{
  "balance_bias": false,
  "router_noise": 0.3,
  "parallel_block": false,
  "init_std_o": 0.0,
  "lr": 0.00147,
  "warmup_steps": 261,
  "batch_tokens": 131072
}
Below are experts of layer 4 (counted from 0) of a mixture-of-experts language model. Rows are named gate (a neuron's input weights, with its number), up (a neuron's input weights, with its number), down (a neuron's output weights, with its number) and show model dimensions 0-95. Each number is 50 + 10 x the weight over its row's rms, rounded and kept within 0 to 99.
Before each expert's rows: a language model's description of what the expert responds to. This comes from a sample of Wikipedia text that the model never trained on.

# expert 35
Table headers, results. Header and label words in sports or taxonomy tables and infoboxes, such as Apps, Team, Result, Phylum, and place in medal lists.
gate0:45 63 55 35 51 65 52 58 38 42 39 37 37 49 55 47 57 53 51 34 64 41 56 72 48 37 56 62 59 32 74 66 56 42 52 54 49 49 52 50 50 44 48 47 55 50 38 39 46 50 71 41 50 37 47 67 64 42 49 57 31 41 53 56 39 53 42 51 50 56 36 55 52 36 61 67 56 68 47 57 54 43 56 62 47 35 56 55 40 52 34 62 55 51 54 62
up0:27 50 41 47 45 50 39 46 39 52 47 27 50 52 58 50 59 58 42 55 46 43 42 57 46 48 48 51 50 48 41 65 58 56 48 55 34 64 44 35 50 38 42 45 47 58 61 63 39 64 63 44 49 41 60 54 52 49 32 48 52 55 54 52 43 45 46 55 51 63 46 51 42 52 24 44 60 46 50 46 59 50 67 65 48 53 44 47 57 33 47 62 43 59 66 56
down0:51 32 55 50 70 35 44 27 38 59 68 46 53 44 59 50 44 45 50 30 64 57 57 56 61 44 55 44 70 48 35 41 50 42 52 51 30 38 59 46 29 48 59 49 52 59 63 73 53 45 36 58 63 41 60 51 49 46 49 63 67 61 45 43 57 45 34 60 38 42 42 63 48 55 51 52 54 48 37 37 37 50 53 45 64 50 46 53 51 45 57 31 45 34 46 48
gate1:46 50 51 50 42 50 28 46 44 48 32 44 62 57 64 55 58 47 43 49 58 56 39 51 63 50 44 60 49 66 44 27 44 37 39 39 50 58 37 40 46 47 31 56 45 44 42 41 52 55 57 46 72 54 42 53 47 68 56 56 41 52 65 39 46 42 40 49 47 63 50 52 50 70 46 32 52 59 49 40 54 59 68 55 58 35 65 49 34 41 58 33 56 48 47 62
up1:43 44 47 49 66 39 42 48 42 51 45 47 52 56 68 45 58 38 44 43 25 47 46 42 48 57 51 40 50 48 30 20 64 56 36 34 27 47 61 58 47 58 50 53 60 56 33 54 62 47 48 47 64 42 55 59 50 52 47 63 45 42 58 32 50 48 38 56 57 55 35 34 49 50 54 24 41 58 53 46 44 54 56 39 56 50 65 65 57 36 38 38 39 58 45 57
down1:43 71 55 50 73 37 58 50 48 59 39 59 45 43 59 48 48 37 55 65 59 41 59 47 55 63 53 54 57 51 50 46 57 45 40 52 41 41 54 57 59 54 51 51 40 42 39 48 66 33 35 39 42 45 43 50 51 48 49 42 57 61 39 40 49 57 55 62 45 54 46 75 70 46 54 51 37 64 53 39 37 45 54 39 24 71 68 67 54 45 38 46 52 42 45 66
gate2:52 41 33 68 41 38 46 71 47 63 55 49 52 45 53 57 61 52 47 51 59 41 49 69 61 58 70 46 50 28 53 52 61 42 40 43 44 59 62 45 40 66 60 55 45 56 47 41 68 45 61 46 27 49 40 56 53 53 59 51 23 41 57 42 58 43 40 42 42 47 56 69 49 70 34 35 53 45 47 54 54 45 50 63 54 50 54 50 45 60 55 58 62 48 72 35
up2:50 47 59 47 46 56 45 35 41 47 67 31 46 29 42 55 41 43 61 61 54 53 49 59 51 35 44 54 40 62 42 57 33 46 46 59 46 54 46 60 63 44 42 53 49 58 57 47 45 65 46 39 64 46 57 49 42 52 39 62 67 39 67 45 53 43 64 52 60 44 39 58 38 40 50 55 37 56 28 42 56 43 51 61 56 30 46 50 40 44 57 50 46 55 68 54
down2:49 60 47 29 48 49 59 35 41 47 67 68 34 41 64 46 46 40 46 35 56 44 42 54 52 59 59 58 50 60 47 56 57 68 67 55 43 49 36 45 41 58 37 58 65 46 53 59 42 54 52 59 57 37 48 50 49 40 41 52 53 43 62 49 58 40 46 42 43 46 57 55 35 50 56 43 58 64 58 50 51 40 68 39 52 26 31 41 50 72 44 69 56 49 56 46
gate3:61 43 43 49 38 24 42 66 45 38 59 63 65 40 62 51 49 60 35 46 58 38 43 63 45 67 40 73 62 49 58 62 45 35 56 33 41 43 37 50 53 59 56 57 55 43 54 41 34 33 56 40 47 37 45 65 47 52 43 52 30 36 58 35 39 42 35 54 48 58 43 62 41 38 41 50 48 38 45 51 46 62 50 52 43 49 55 48 46 47 55 35 50 54 55 61
up3:66 49 36 25 57 41 61 53 52 73 66 49 42 44 45 58 65 52 49 59 67 50 34 40 50 60 61 55 43 41 54 58 60 53 44 41 47 54 57 40 60 47 66 49 42 54 43 46 37 42 58 47 39 61 42 63 44 41 40 56 52 60 63 57 40 54 36 49 58 47 42 53 34 54 51 44 40 52 56 47 48 55 55 59 52 40 56 36 55 56 46 51 63 49 55 39
down3:42 49 67 39 47 68 63 47 57 48 54 72 40 50 48 53 55 44 53 58 50 37 45 50 70 43 44 50 47 63 55 38 48 38 59 54 47 52 62 43 51 50 53 53 69 52 57 41 41 47 56 67 61 29 37 39 49 47 49 36 75 71 58 44 43 52 59 54 47 39 57 47 40 73 46 62 62 49 56 47 40 56 52 44 48 48 46 46 43 52 37 49 43 45 48 57
gate4:53 33 51 51 47 71 63 58 38 55 33 63 33 40 55 63 52 44 41 54 56 40 45 31 40 62 33 44 58 53 52 52 55 62 36 49 33 38 55 57 71 49 45 52 60 42 39 52 37 55 40 49 59 47 57 51 36 56 33 54 34 66 52 37 62 36 44 53 49 57 27 54 43 51 57 45 29 38 44 55 56 68 43 50 55 58 55 51 35 52 52 36 51 54 44 62
up4:36 65 58 47 47 38 58 55 29 43 60 37 51 75 50 51 66 51 31 47 42 46 32 33 58 30 53 51 44 54 55 45 53 49 56 51 68 50 62 45 54 64 46 65 47 55 55 53 47 64 45 59 58 38 38 59 53 57 54 61 49 40 34 78 55 53 44 62 63 48 50 43 44 52 36 59 52 52 52 72 81 58 56 48 44 58 41 61 28 45 53 46 47 60 66 57
down4:47 56 41 39 51 45 41 43 48 26 30 55 57 36 45 52 46 56 50 45 64 39 55 54 54 52 60 56 61 47 60 49 46 68 59 44 51 53 85 52 53 68 54 52 60 59 49 52 64 44 64 59 51 78 51 48 46 51 36 32 44 47 50 52 43 53 47 39 49 48 51 43 48 64 62 54 48 49 61 70 47 52 57 51 43 58 49 46 51 53 32 60 50 65 41 61

# expert 25
Predicate adjectives, descriptors. Adjectives and participles after is, a, be in descriptions, such as located, known, able, dull, central; also table numbers.
gate0:50 53 51 42 36 53 70 70 54 56 50 58 47 65 54 39 57 50 50 50 47 52 46 47 42 46 45 57 49 53 36 46 63 26 49 25 40 32 40 58 52 58 39 44 38 35 46 45 67 54 27 42 24 54 45 46 45 45 41 55 56 49 36 37 50 44 62 53 53 66 45 61 47 43 67 54 43 60 52 59 51 24 54 50 63 39 49 54 42 49 46 43 50 33 57 56
up0:36 70 33 44 34 43 56 50 44 53 53 38 64 61 42 49 51 55 50 57 50 41 58 39 47 37 51 61 54 57 75 64 45 42 49 60 63 48 41 52 82 61 43 65 57 43 63 39 48 40 36 70 62 42 45 50 62 40 41 47 43 36 44 48 47 43 46 58 46 48 64 50 40 42 53 54 58 52 30 55 49 38 67 65 57 51 66 48 47 53 52 56 43 59 63 43
down0:35 63 45 46 44 46 51 49 49 48 57 42 54 49 52 29 35 33 37 56 41 62 66 51 41 34 51 58 52 43 58 38 48 55 30 59 47 28 56 69 51 56 47 59 36 36 34 52 45 69 40 62 46 41 39 50 65 78 41 31 49 43 32 63 47 53 65 48 49 61 46 52 35 46 46 35 55 61 42 64 35 55 30 63 59 46 61 46 44 37 46 49 29 22 50 55
gate1:47 57 57 55 49 67 36 46 63 61 52 36 38 47 56 50 52 44 47 49 41 42 44 58 57 48 40 49 67 49 45 51 57 51 38 32 47 45 41 54 36 55 43 46 57 55 41 35 58 53 49 43 44 65 39 63 55 59 46 53 49 50 67 38 51 57 48 55 70 58 35 42 48 45 53 66 41 42 61 52 48 51 40 52 60 67 68 45 40 35 70 70 53 42 44 53
up1:47 41 59 34 53 51 52 52 57 49 62 34 43 33 59 42 51 65 67 28 38 65 44 49 51 73 45 61 53 54 50 51 49 62 43 43 45 48 56 46 42 38 45 54 38 49 61 49 47 58 35 46 36 61 52 38 46 61 45 47 54 36 52 59 42 54 54 56 55 57 31 56 47 27 42 47 32 66 60 58 37 53 48 70 57 33 51 58 42 45 71 51 61 51 51 60
down1:57 52 58 56 51 52 42 43 64 51 47 42 59 49 47 60 61 42 36 42 51 49 43 68 45 42 47 35 51 63 62 38 59 41 52 41 58 49 51 46 25 55 43 49 42 43 60 52 62 52 48 35 41 49 58 55 55 62 54 45 51 36 48 67 50 40 48 42 49 32 58 42 57 34 48 64 58 66 44 50 48 71 46 39 44 30 41 61 63 35 62 53 47 46 46 52
gate2:64 52 54 64 40 68 41 55 50 54 42 45 42 69 49 51 54 61 65 45 49 44 52 53 54 48 67 46 44 62 56 59 60 31 36 35 48 48 46 64 42 55 42 40 35 48 48 33 48 47 51 36 40 61 44 55 36 51 43 49 56 53 47 57 52 26 41 53 58 57 63 61 62 46 62 66 62 43 62 53 51 41 55 62 41 41 58 52 47 38 27 58 42 50 62 63
up2:39 48 31 43 71 49 28 56 47 62 57 49 52 47 56 50 54 37 52 56 38 48 46 48 55 47 50 39 43 39 57 36 47 54 47 58 37 45 58 43 21 46 57 37 51 54 50 26 68 46 42 61 26 39 41 58 37 55 51 32 51 61 65 35 54 49 42 23 55 43 47 49 54 59 64 45 45 47 46 64 47 41 47 54 49 63 41 52 59 60 63 29 55 35 70 58
down2:46 48 69 51 52 77 66 51 45 56 41 63 45 53 50 67 42 57 54 44 43 43 44 56 44 40 62 34 41 62 49 48 28 43 30 59 30 44 52 39 40 44 57 46 46 64 34 50 53 63 70 45 62 50 71 37 57 44 54 50 45 46 45 60 50 57 33 54 51 36 60 52 28 52 64 44 46 62 45 40 59 53 56 51 41 56 38 59 36 65 48 43 59 51 36 58
gate3:60 42 59 66 42 43 48 51 55 58 45 68 52 45 57 66 47 64 34 50 39 52 66 44 44 70 36 46 41 50 47 41 59 43 55 37 49 37 26 51 42 57 53 52 21 44 54 51 68 43 40 51 61 43 55 61 52 44 47 53 50 49 42 53 62 36 61 46 50 54 43 55 64 47 44 48 58 39 66 57 48 54 46 55 41 50 41 49 42 52 48 51 53 48 42 48
up3:40 48 35 51 74 43 40 60 59 35 41 54 36 64 45 44 50 54 48 49 49 53 42 61 58 43 65 47 57 66 52 66 60 51 61 52 46 46 59 50 48 61 43 62 50 96 46 50 34 53 55 53 52 48 45 67 60 61 54 45 57 65 56 25 43 49 45 42 43 44 42 54 51 54 32 48 53 46 43 46 45 50 54 35 48 59 46 43 40 46 48 37 58 52 48 56
down3:48 40 53 47 52 55 53 52 41 39 72 40 29 43 54 50 51 42 50 27 13 30 66 54 57 52 60 50 48 40 55 80 51 48 51 51 64 58 45 54 60 33 38 43 46 49 48 59 74 58 50 57 47 50 44 55 47 33 49 59 58 36 71 47 49 60 61 51 43 50 55 38 42 71 52 42 19 57 44 35 42 44 52 58 46 55 55 44 32 39 45 48 35 54 32 44
gate4:50 44 40 53 59 51 43 46 29 57 58 54 48 39 59 52 38 44 33 46 58 41 54 61 43 56 51 36 36 52 64 49 57 41 50 38 54 50 38 47 63 45 59 51 52 43 68 39 33 50 51 48 60 49 59 54 54 42 49 54 47 60 61 48 69 70 54 57 58 55 38 28 53 57 53 58 53 53 42 60 38 53 43 48 51 60 44 67 21 43 46 41 50 44 36 33
up4:43 48 46 26 61 64 56 52 53 66 44 50 52 49 44 52 55 58 62 36 52 59 50 37 53 56 54 53 61 67 43 56 32 49 44 33 49 56 67 58 67 50 49 68 50 54 51 36 39 60 49 54 35 50 49 46 48 35 48 48 41 23 50 34 52 47 38 44 32 44 46 55 59 40 58 56 47 47 28 47 39 43 49 49 51 58 43 47 64 52 41 38 42 48 45 45
down4:43 77 40 54 52 74 52 48 21 38 48 65 56 29 49 32 40 63 55 49 40 37 55 74 51 62 61 47 41 43 63 46 35 68 38 39 47 56 39 53 51 36 62 52 64 52 55 64 45 43 64 67 52 66 60 65 60 56 53 71 30 47 51 29 55 45 57 45 47 49 61 47 57 49 49 46 55 55 45 55 52 36 70 53 55 62 46 37 52 53 46 63 44 48 47 48

# expert 61
Determiners before nouns. Articles and possessive determiners opening a noun phrase, overwhelmingly the, also The, this, its, their, after prepositions.
gate0:61 45 48 44 59 47 57 47 47 54 48 32 50 43 58 63 47 58 52 57 51 55 57 56 46 60 46 55 42 63 72 49 50 40 42 59 69 43 46 51 63 55 42 43 43 37 64 50 52 45 61 50 61 58 35 50 45 50 61 56 42 49 24 56 52 40 51 26 47 53 45 51 39 64 41 48 56 48 43 64 52 46 78 47 51 40 57 59 50 44 63 30 35 51 58 59
up0:44 43 48 56 69 51 48 60 53 65 60 41 65 53 42 51 69 54 51 60 54 44 52 60 46 60 53 39 55 49 68 54 50 52 44 43 62 56 56 63 45 70 35 60 35 36 49 52 60 30 71 37 65 49 30 57 56 60 64 32 44 47 37 57 60 32 30 36 39 55 65 52 36 51 49 50 55 46 52 57 48 56 55 45 60 64 49 71 32 60 70 43 57 46 56 55
down0:47 38 57 56 44 55 49 55 47 59 54 44 69 43 47 59 36 41 43 54 39 61 47 51 55 43 59 48 57 47 54 40 62 60 34 50 64 66 45 67 44 52 39 53 51 60 50 43 43 53 55 61 58 46 39 44 44 60 50 55 70 68 49 60 36 45 63 51 43 79 71 66 56 54 48 53 43 56 37 44 51 43 35 50 64 84 50 50 39 30 56 64 51 59 46 49
gate1:35 42 44 47 49 42 63 60 49 19 51 70 52 50 56 47 30 47 53 53 64 52 39 38 61 52 33 55 46 34 54 45 59 49 54 47 43 51 37 54 42 45 50 58 46 57 53 49 74 42 63 41 46 42 50 60 64 58 56 54 38 37 60 54 30 44 46 40 53 48 63 41 63 54 55 40 53 51 62 45 50 50 59 58 52 35 52 42 39 29 55 43 51 54 48 53
up1:52 42 54 43 62 60 42 50 40 55 49 47 45 30 74 64 47 61 66 37 59 41 52 60 72 53 46 49 62 53 62 39 65 35 49 62 50 57 58 48 59 46 53 51 56 37 59 66 55 50 50 46 50 39 35 34 40 54 53 47 61 47 57 42 38 55 55 57 51 49 30 62 61 70 70 51 39 59 43 66 59 41 39 43 44 41 52 53 45 53 51 62 46 43 26 55
down1:44 57 45 55 21 43 64 51 51 64 50 41 54 47 70 58 55 43 33 32 55 53 46 56 57 48 53 41 50 54 44 60 49 65 54 47 40 53 48 67 49 51 43 51 50 63 57 44 40 54 68 39 67 46 41 42 70 53 45 51 23 47 59 69 58 30 72 41 51 65 55 43 58 55 46 50 49 50 42 39 59 51 58 38 63 29 60 58 54 59 39 60 49 61 45 48
gate2:44 52 55 39 55 45 47 53 55 41 50 46 50 55 58 61 47 26 38 41 42 58 41 45 39 51 63 45 54 44 30 60 55 36 46 47 58 51 48 28 70 51 54 63 63 43 36 36 30 38 76 45 47 53 49 72 31 54 30 44 41 37 52 40 66 49 49 35 30 31 30 47 45 49 41 44 51 48 37 51 49 38 43 55 50 41 47 37 51 40 59 43 57 44 56 40
up2:53 48 35 23 59 44 63 46 48 65 55 67 52 39 45 42 40 57 47 36 63 71 39 51 52 71 38 50 39 45 48 43 46 65 49 50 56 51 51 63 44 41 56 41 56 51 41 65 73 38 34 50 50 67 47 40 47 58 55 58 47 43 51 49 46 63 53 72 57 57 64 54 65 58 43 49 54 58 65 43 50 36 48 47 42 36 50 40 40 39 42 53 36 49 59 50
down2:53 42 42 29 40 38 42 55 43 50 53 55 51 45 53 51 51 50 45 58 48 46 40 41 60 60 50 45 55 45 45 57 46 56 47 48 38 35 38 54 62 35 50 51 53 49 54 55 43 63 52 51 56 52 56 67 51 57 50 37 12 38 50 51 58 63 62 52 50 40 46 62 29 56 51 35 40 61 43 46 62 56 50 36 55 53 47 35 62 54 51 64 38 55 67 43
gate3:47 46 38 53 58 41 37 66 37 42 52 32 61 43 61 41 62 43 50 42 68 29 65 42 45 68 55 60 40 39 60 56 41 44 40 39 46 46 44 70 55 51 50 44 52 51 51 58 38 66 44 64 45 50 33 68 50 33 70 59 28 41 46 55 47 54 53 32 66 51 52 42 34 74 43 44 45 41 49 38 47 63 70 54 44 56 45 49 38 42 56 57 59 35 68 46
up3:48 46 59 52 45 56 59 36 52 48 53 53 40 42 54 43 33 44 47 43 50 52 43 50 51 60 52 53 38 41 52 40 56 32 54 57 52 59 56 55 49 48 59 49 59 50 46 59 60 42 59 54 53 60 69 45 73 54 38 54 66 63 48 54 52 25 41 46 44 40 48 56 74 39 54 45 57 50 56 62 35 47 45 55 54 27 31 30 61 44 53 53 49 62 33 46
down3:25 58 57 58 68 43 33 40 41 52 56 51 46 43 36 60 67 56 49 60 59 53 60 40 69 45 57 34 41 48 45 57 42 40 42 43 44 73 40 45 53 50 43 47 45 38 52 38 59 45 59 43 24 55 44 47 47 71 58 57 49 47 53 62 61 47 34 60 57 49 78 56 32 42 38 43 48 48 49 58 33 64 52 59 54 41 44 50 50 54 65 65 34 49 39 69
gate4:45 51 49 42 53 53 62 66 37 62 56 51 46 46 65 59 61 48 62 38 47 42 64 57 67 69 60 55 38 48 67 66 38 22 53 37 45 43 34 58 61 45 42 47 41 41 45 60 66 71 48 47 48 20 37 60 55 57 41 33 60 56 56 43 27 60 52 61 33 63 41 57 57 56 75 50 51 50 52 39 49 50 66 53 52 44 53 55 32 47 52 51 61 41 57 56
up4:42 47 39 51 43 65 61 38 54 49 52 46 59 30 45 44 55 52 44 52 42 39 39 44 68 49 49 35 74 50 49 49 60 52 43 50 53 44 66 64 40 36 49 60 47 63 59 42 56 47 58 54 42 51 33 41 51 55 52 44 63 56 36 43 48 52 61 59 62 46 23 44 60 40 64 37 44 44 55 63 45 39 65 44 44 51 68 48 44 45 41 49 52 39 49 46
down4:44 57 40 44 44 52 49 33 50 54 56 56 37 61 38 44 49 56 51 51 49 57 53 49 34 47 45 52 51 29 45 60 55 46 56 39 45 43 45 53 46 46 42 54 50 46 47 35 63 62 40 45 53 54 51 43 57 51 43 53 38 59 56 43 59 63 57 55 68 35 35 72 37 45 52 33 55 69 51 58 59 59 46 39 33 58 51 51 41 25 58 67 44 30 50 66

# expert 4
Years in dates. Year numbers ending dates, like October 2012 or February 15, 1972, plus sentence-final periods and blank lines before section headings.
gate0:50 39 50 56 54 64 35 69 75 49 60 39 33 37 54 67 64 49 57 46 48 45 48 46 28 56 56 55 41 59 57 61 62 45 43 39 33 45 45 45 61 52 39 50 58 70 53 50 66 42 63 48 61 36 55 56 45 33 44 42 50 42 39 53 45 48 36 31 33 63 55 49 50 41 49 17 55 52 46 53 59 51 50 59 32 67 46 38 57 48 47 43 50 53 38 71
up0:33 51 48 55 42 45 39 59 39 42 47 41 63 24 60 45 31 42 53 45 42 46 61 63 33 44 62 50 46 25 30 61 62 65 55 39 41 37 50 57 45 47 49 62 58 47 58 49 63 42 44 38 56 50 52 34 59 29 40 53 41 35 60 50 56 50 43 63 49 54 48 52 44 45 41 58 51 57 57 34 44 33 37 62 39 66 38 60 39 37 46 44 45 52 41 39
down0:58 52 49 51 54 59 52 45 68 48 31 42 58 43 58 62 43 57 72 52 70 46 43 60 42 48 55 46 44 52 44 56 40 54 49 73 31 58 35 55 51 42 47 33 49 56 69 56 62 46 50 61 36 67 56 39 69 59 55 40 46 60 38 57 50 59 31 57 46 58 70 57 46 49 46 52 61 49 50 68 49 54 66 36 45 60 60 49 38 49 46 41 30 52 24 60
gate1:52 47 56 48 30 65 24 53 54 71 48 46 50 50 54 60 57 47 44 55 45 44 61 49 54 47 59 40 53 40 32 68 58 49 50 49 37 67 37 20 52 46 43 57 32 49 62 49 32 36 66 66 70 49 49 46 67 59 61 45 44 56 57 37 51 38 35 52 44 58 50 58 59 66 49 45 50 52 44 53 49 54 50 57 46 48 44 41 44 43 50 52 47 44 41 44
up1:48 36 39 51 44 75 48 66 45 63 55 60 57 53 49 52 59 59 51 39 53 45 57 60 59 56 48 34 58 50 41 54 48 80 52 51 44 67 34 62 57 67 50 44 29 31 47 49 37 45 60 47 64 55 48 58 71 38 46 48 49 43 60 35 44 52 33 46 33 56 76 75 52 56 57 50 50 45 57 44 57 38 41 45 44 55 39 50 58 52 49 47 54 56 50 36
down1:42 52 48 41 42 56 53 36 50 64 48 67 47 44 54 65 60 63 46 27 29 55 55 31 57 50 49 57 31 43 50 53 45 49 58 49 60 53 42 56 47 54 44 68 37 49 61 30 44 39 43 67 58 45 56 60 50 53 59 46 87 63 55 44 36 48 17 60 68 59 47 44 46 50 39 56 59 57 57 53 55 42 42 39 42 57 61 52 56 65 51 49 49 47 67 61
gate2:62 64 62 50 53 59 60 50 68 50 38 71 47 56 38 53 39 56 51 41 56 43 58 29 25 54 58 73 42 51 51 59 54 47 49 63 46 50 49 55 79 42 57 46 48 54 51 42 51 53 53 50 36 64 55 52 57 65 61 53 34 53 57 54 48 53 57 41 60 30 47 49 54 46 54 58 35 65 68 70 49 51 49 50 48 31 63 47 49 65 53 56 57 50 59 39
up2:40 43 58 64 50 43 55 50 50 46 41 72 71 74 57 56 51 30 66 52 50 56 61 60 57 43 43 44 65 65 54 45 36 57 62 56 64 39 44 63 38 57 47 47 42 46 24 35 50 64 45 53 59 53 78 50 51 44 30 55 59 60 48 48 79 73 50 45 49 58 46 54 60 52 59 51 35 58 40 29 59 67 33 33 41 67 36 42 37 48 53 35 34 45 51 41
down2:34 45 50 45 34 47 58 49 51 43 38 47 37 54 40 56 58 45 30 52 51 62 51 58 65 53 55 75 60 59 55 46 47 56 61 57 64 51 48 58 43 54 57 56 35 36 54 31 48 47 56 63 59 51 50 49 47 46 49 49 44 58 44 56 56 42 49 63 45 47 66 56 62 53 50 46 52 43 55 55 53 58 52 59 38 51 62 47 54 61 54 46 68 48 63 53
gate3:50 43 56 59 43 50 48 53 55 59 57 50 47 49 41 41 44 41 40 42 49 59 35 46 33 41 54 50 41 61 46 42 41 47 47 36 45 63 54 58 50 28 66 48 42 49 39 61 58 47 38 66 46 46 49 46 60 56 62 60 59 56 44 55 85 53 54 55 38 65 33 45 58 51 56 35 27 72 52 32 48 61 48 56 56 42 51 29 58 52 63 71 52 47 65 67
up3:36 53 53 49 59 57 61 45 50 41 45 42 55 35 60 43 43 43 52 40 43 62 40 46 45 50 64 53 51 58 58 69 57 53 49 57 39 61 55 68 66 42 58 48 49 50 31 32 51 45 48 44 49 60 59 44 38 60 55 43 50 52 49 47 49 43 62 41 60 54 48 24 66 71 58 47 50 52 52 52 39 49 47 65 55 50 38 45 49 54 38 68 44 59 53 41
down3:47 62 72 57 38 65 35 48 57 51 54 67 60 48 40 51 46 42 58 31 74 50 50 46 48 44 52 56 53 46 46 38 60 40 57 37 40 26 37 52 44 51 67 43 71 49 47 45 45 42 63 53 58 67 40 49 52 50 49 55 39 42 46 54 47 61 42 45 53 37 42 34 45 48 28 53 45 41 54 63 69 56 59 52 60 46 38 59 39 64 52 41 52 66 42 26
gate4:72 38 50 46 55 57 35 52 69 48 44 57 51 60 59 59 63 56 67 59 56 48 49 71 41 48 55 61 32 46 52 51 54 49 41 32 46 57 47 40 45 50 46 56 56 45 60 24 53 49 61 38 42 61 36 56 52 41 61 55 53 48 48 48 48 57 44 29 61 47 44 68 50 49 66 41 40 45 43 60 47 48 43 60 45 39 57 51 49 46 38 49 51 48 58 56
up4:66 43 23 42 49 57 62 42 50 30 46 34 51 49 48 71 57 65 55 50 65 54 45 65 53 44 54 59 46 57 55 25 55 48 58 60 43 41 48 37 51 40 52 35 59 65 48 58 56 53 45 55 56 60 43 51 39 31 59 54 47 40 47 57 25 51 51 55 47 44 42 62 66 53 47 44 62 56 68 61 56 46 34 49 42 45 62 66 52 43 38 44 38 36 72 49
down4:51 57 52 52 47 53 51 58 61 45 45 39 60 62 36 38 53 68 39 54 65 69 52 50 34 62 44 49 50 42 39 44 44 56 53 58 52 39 60 47 63 31 40 46 57 65 38 39 61 54 56 56 54 66 63 39 46 63 42 49 56 43 69 45 60 48 39 39 53 58 37 28 51 40 40 55 59 40 43 59 45 52 36 44 57 71 36 55 63 37 41 37 54 50 37 52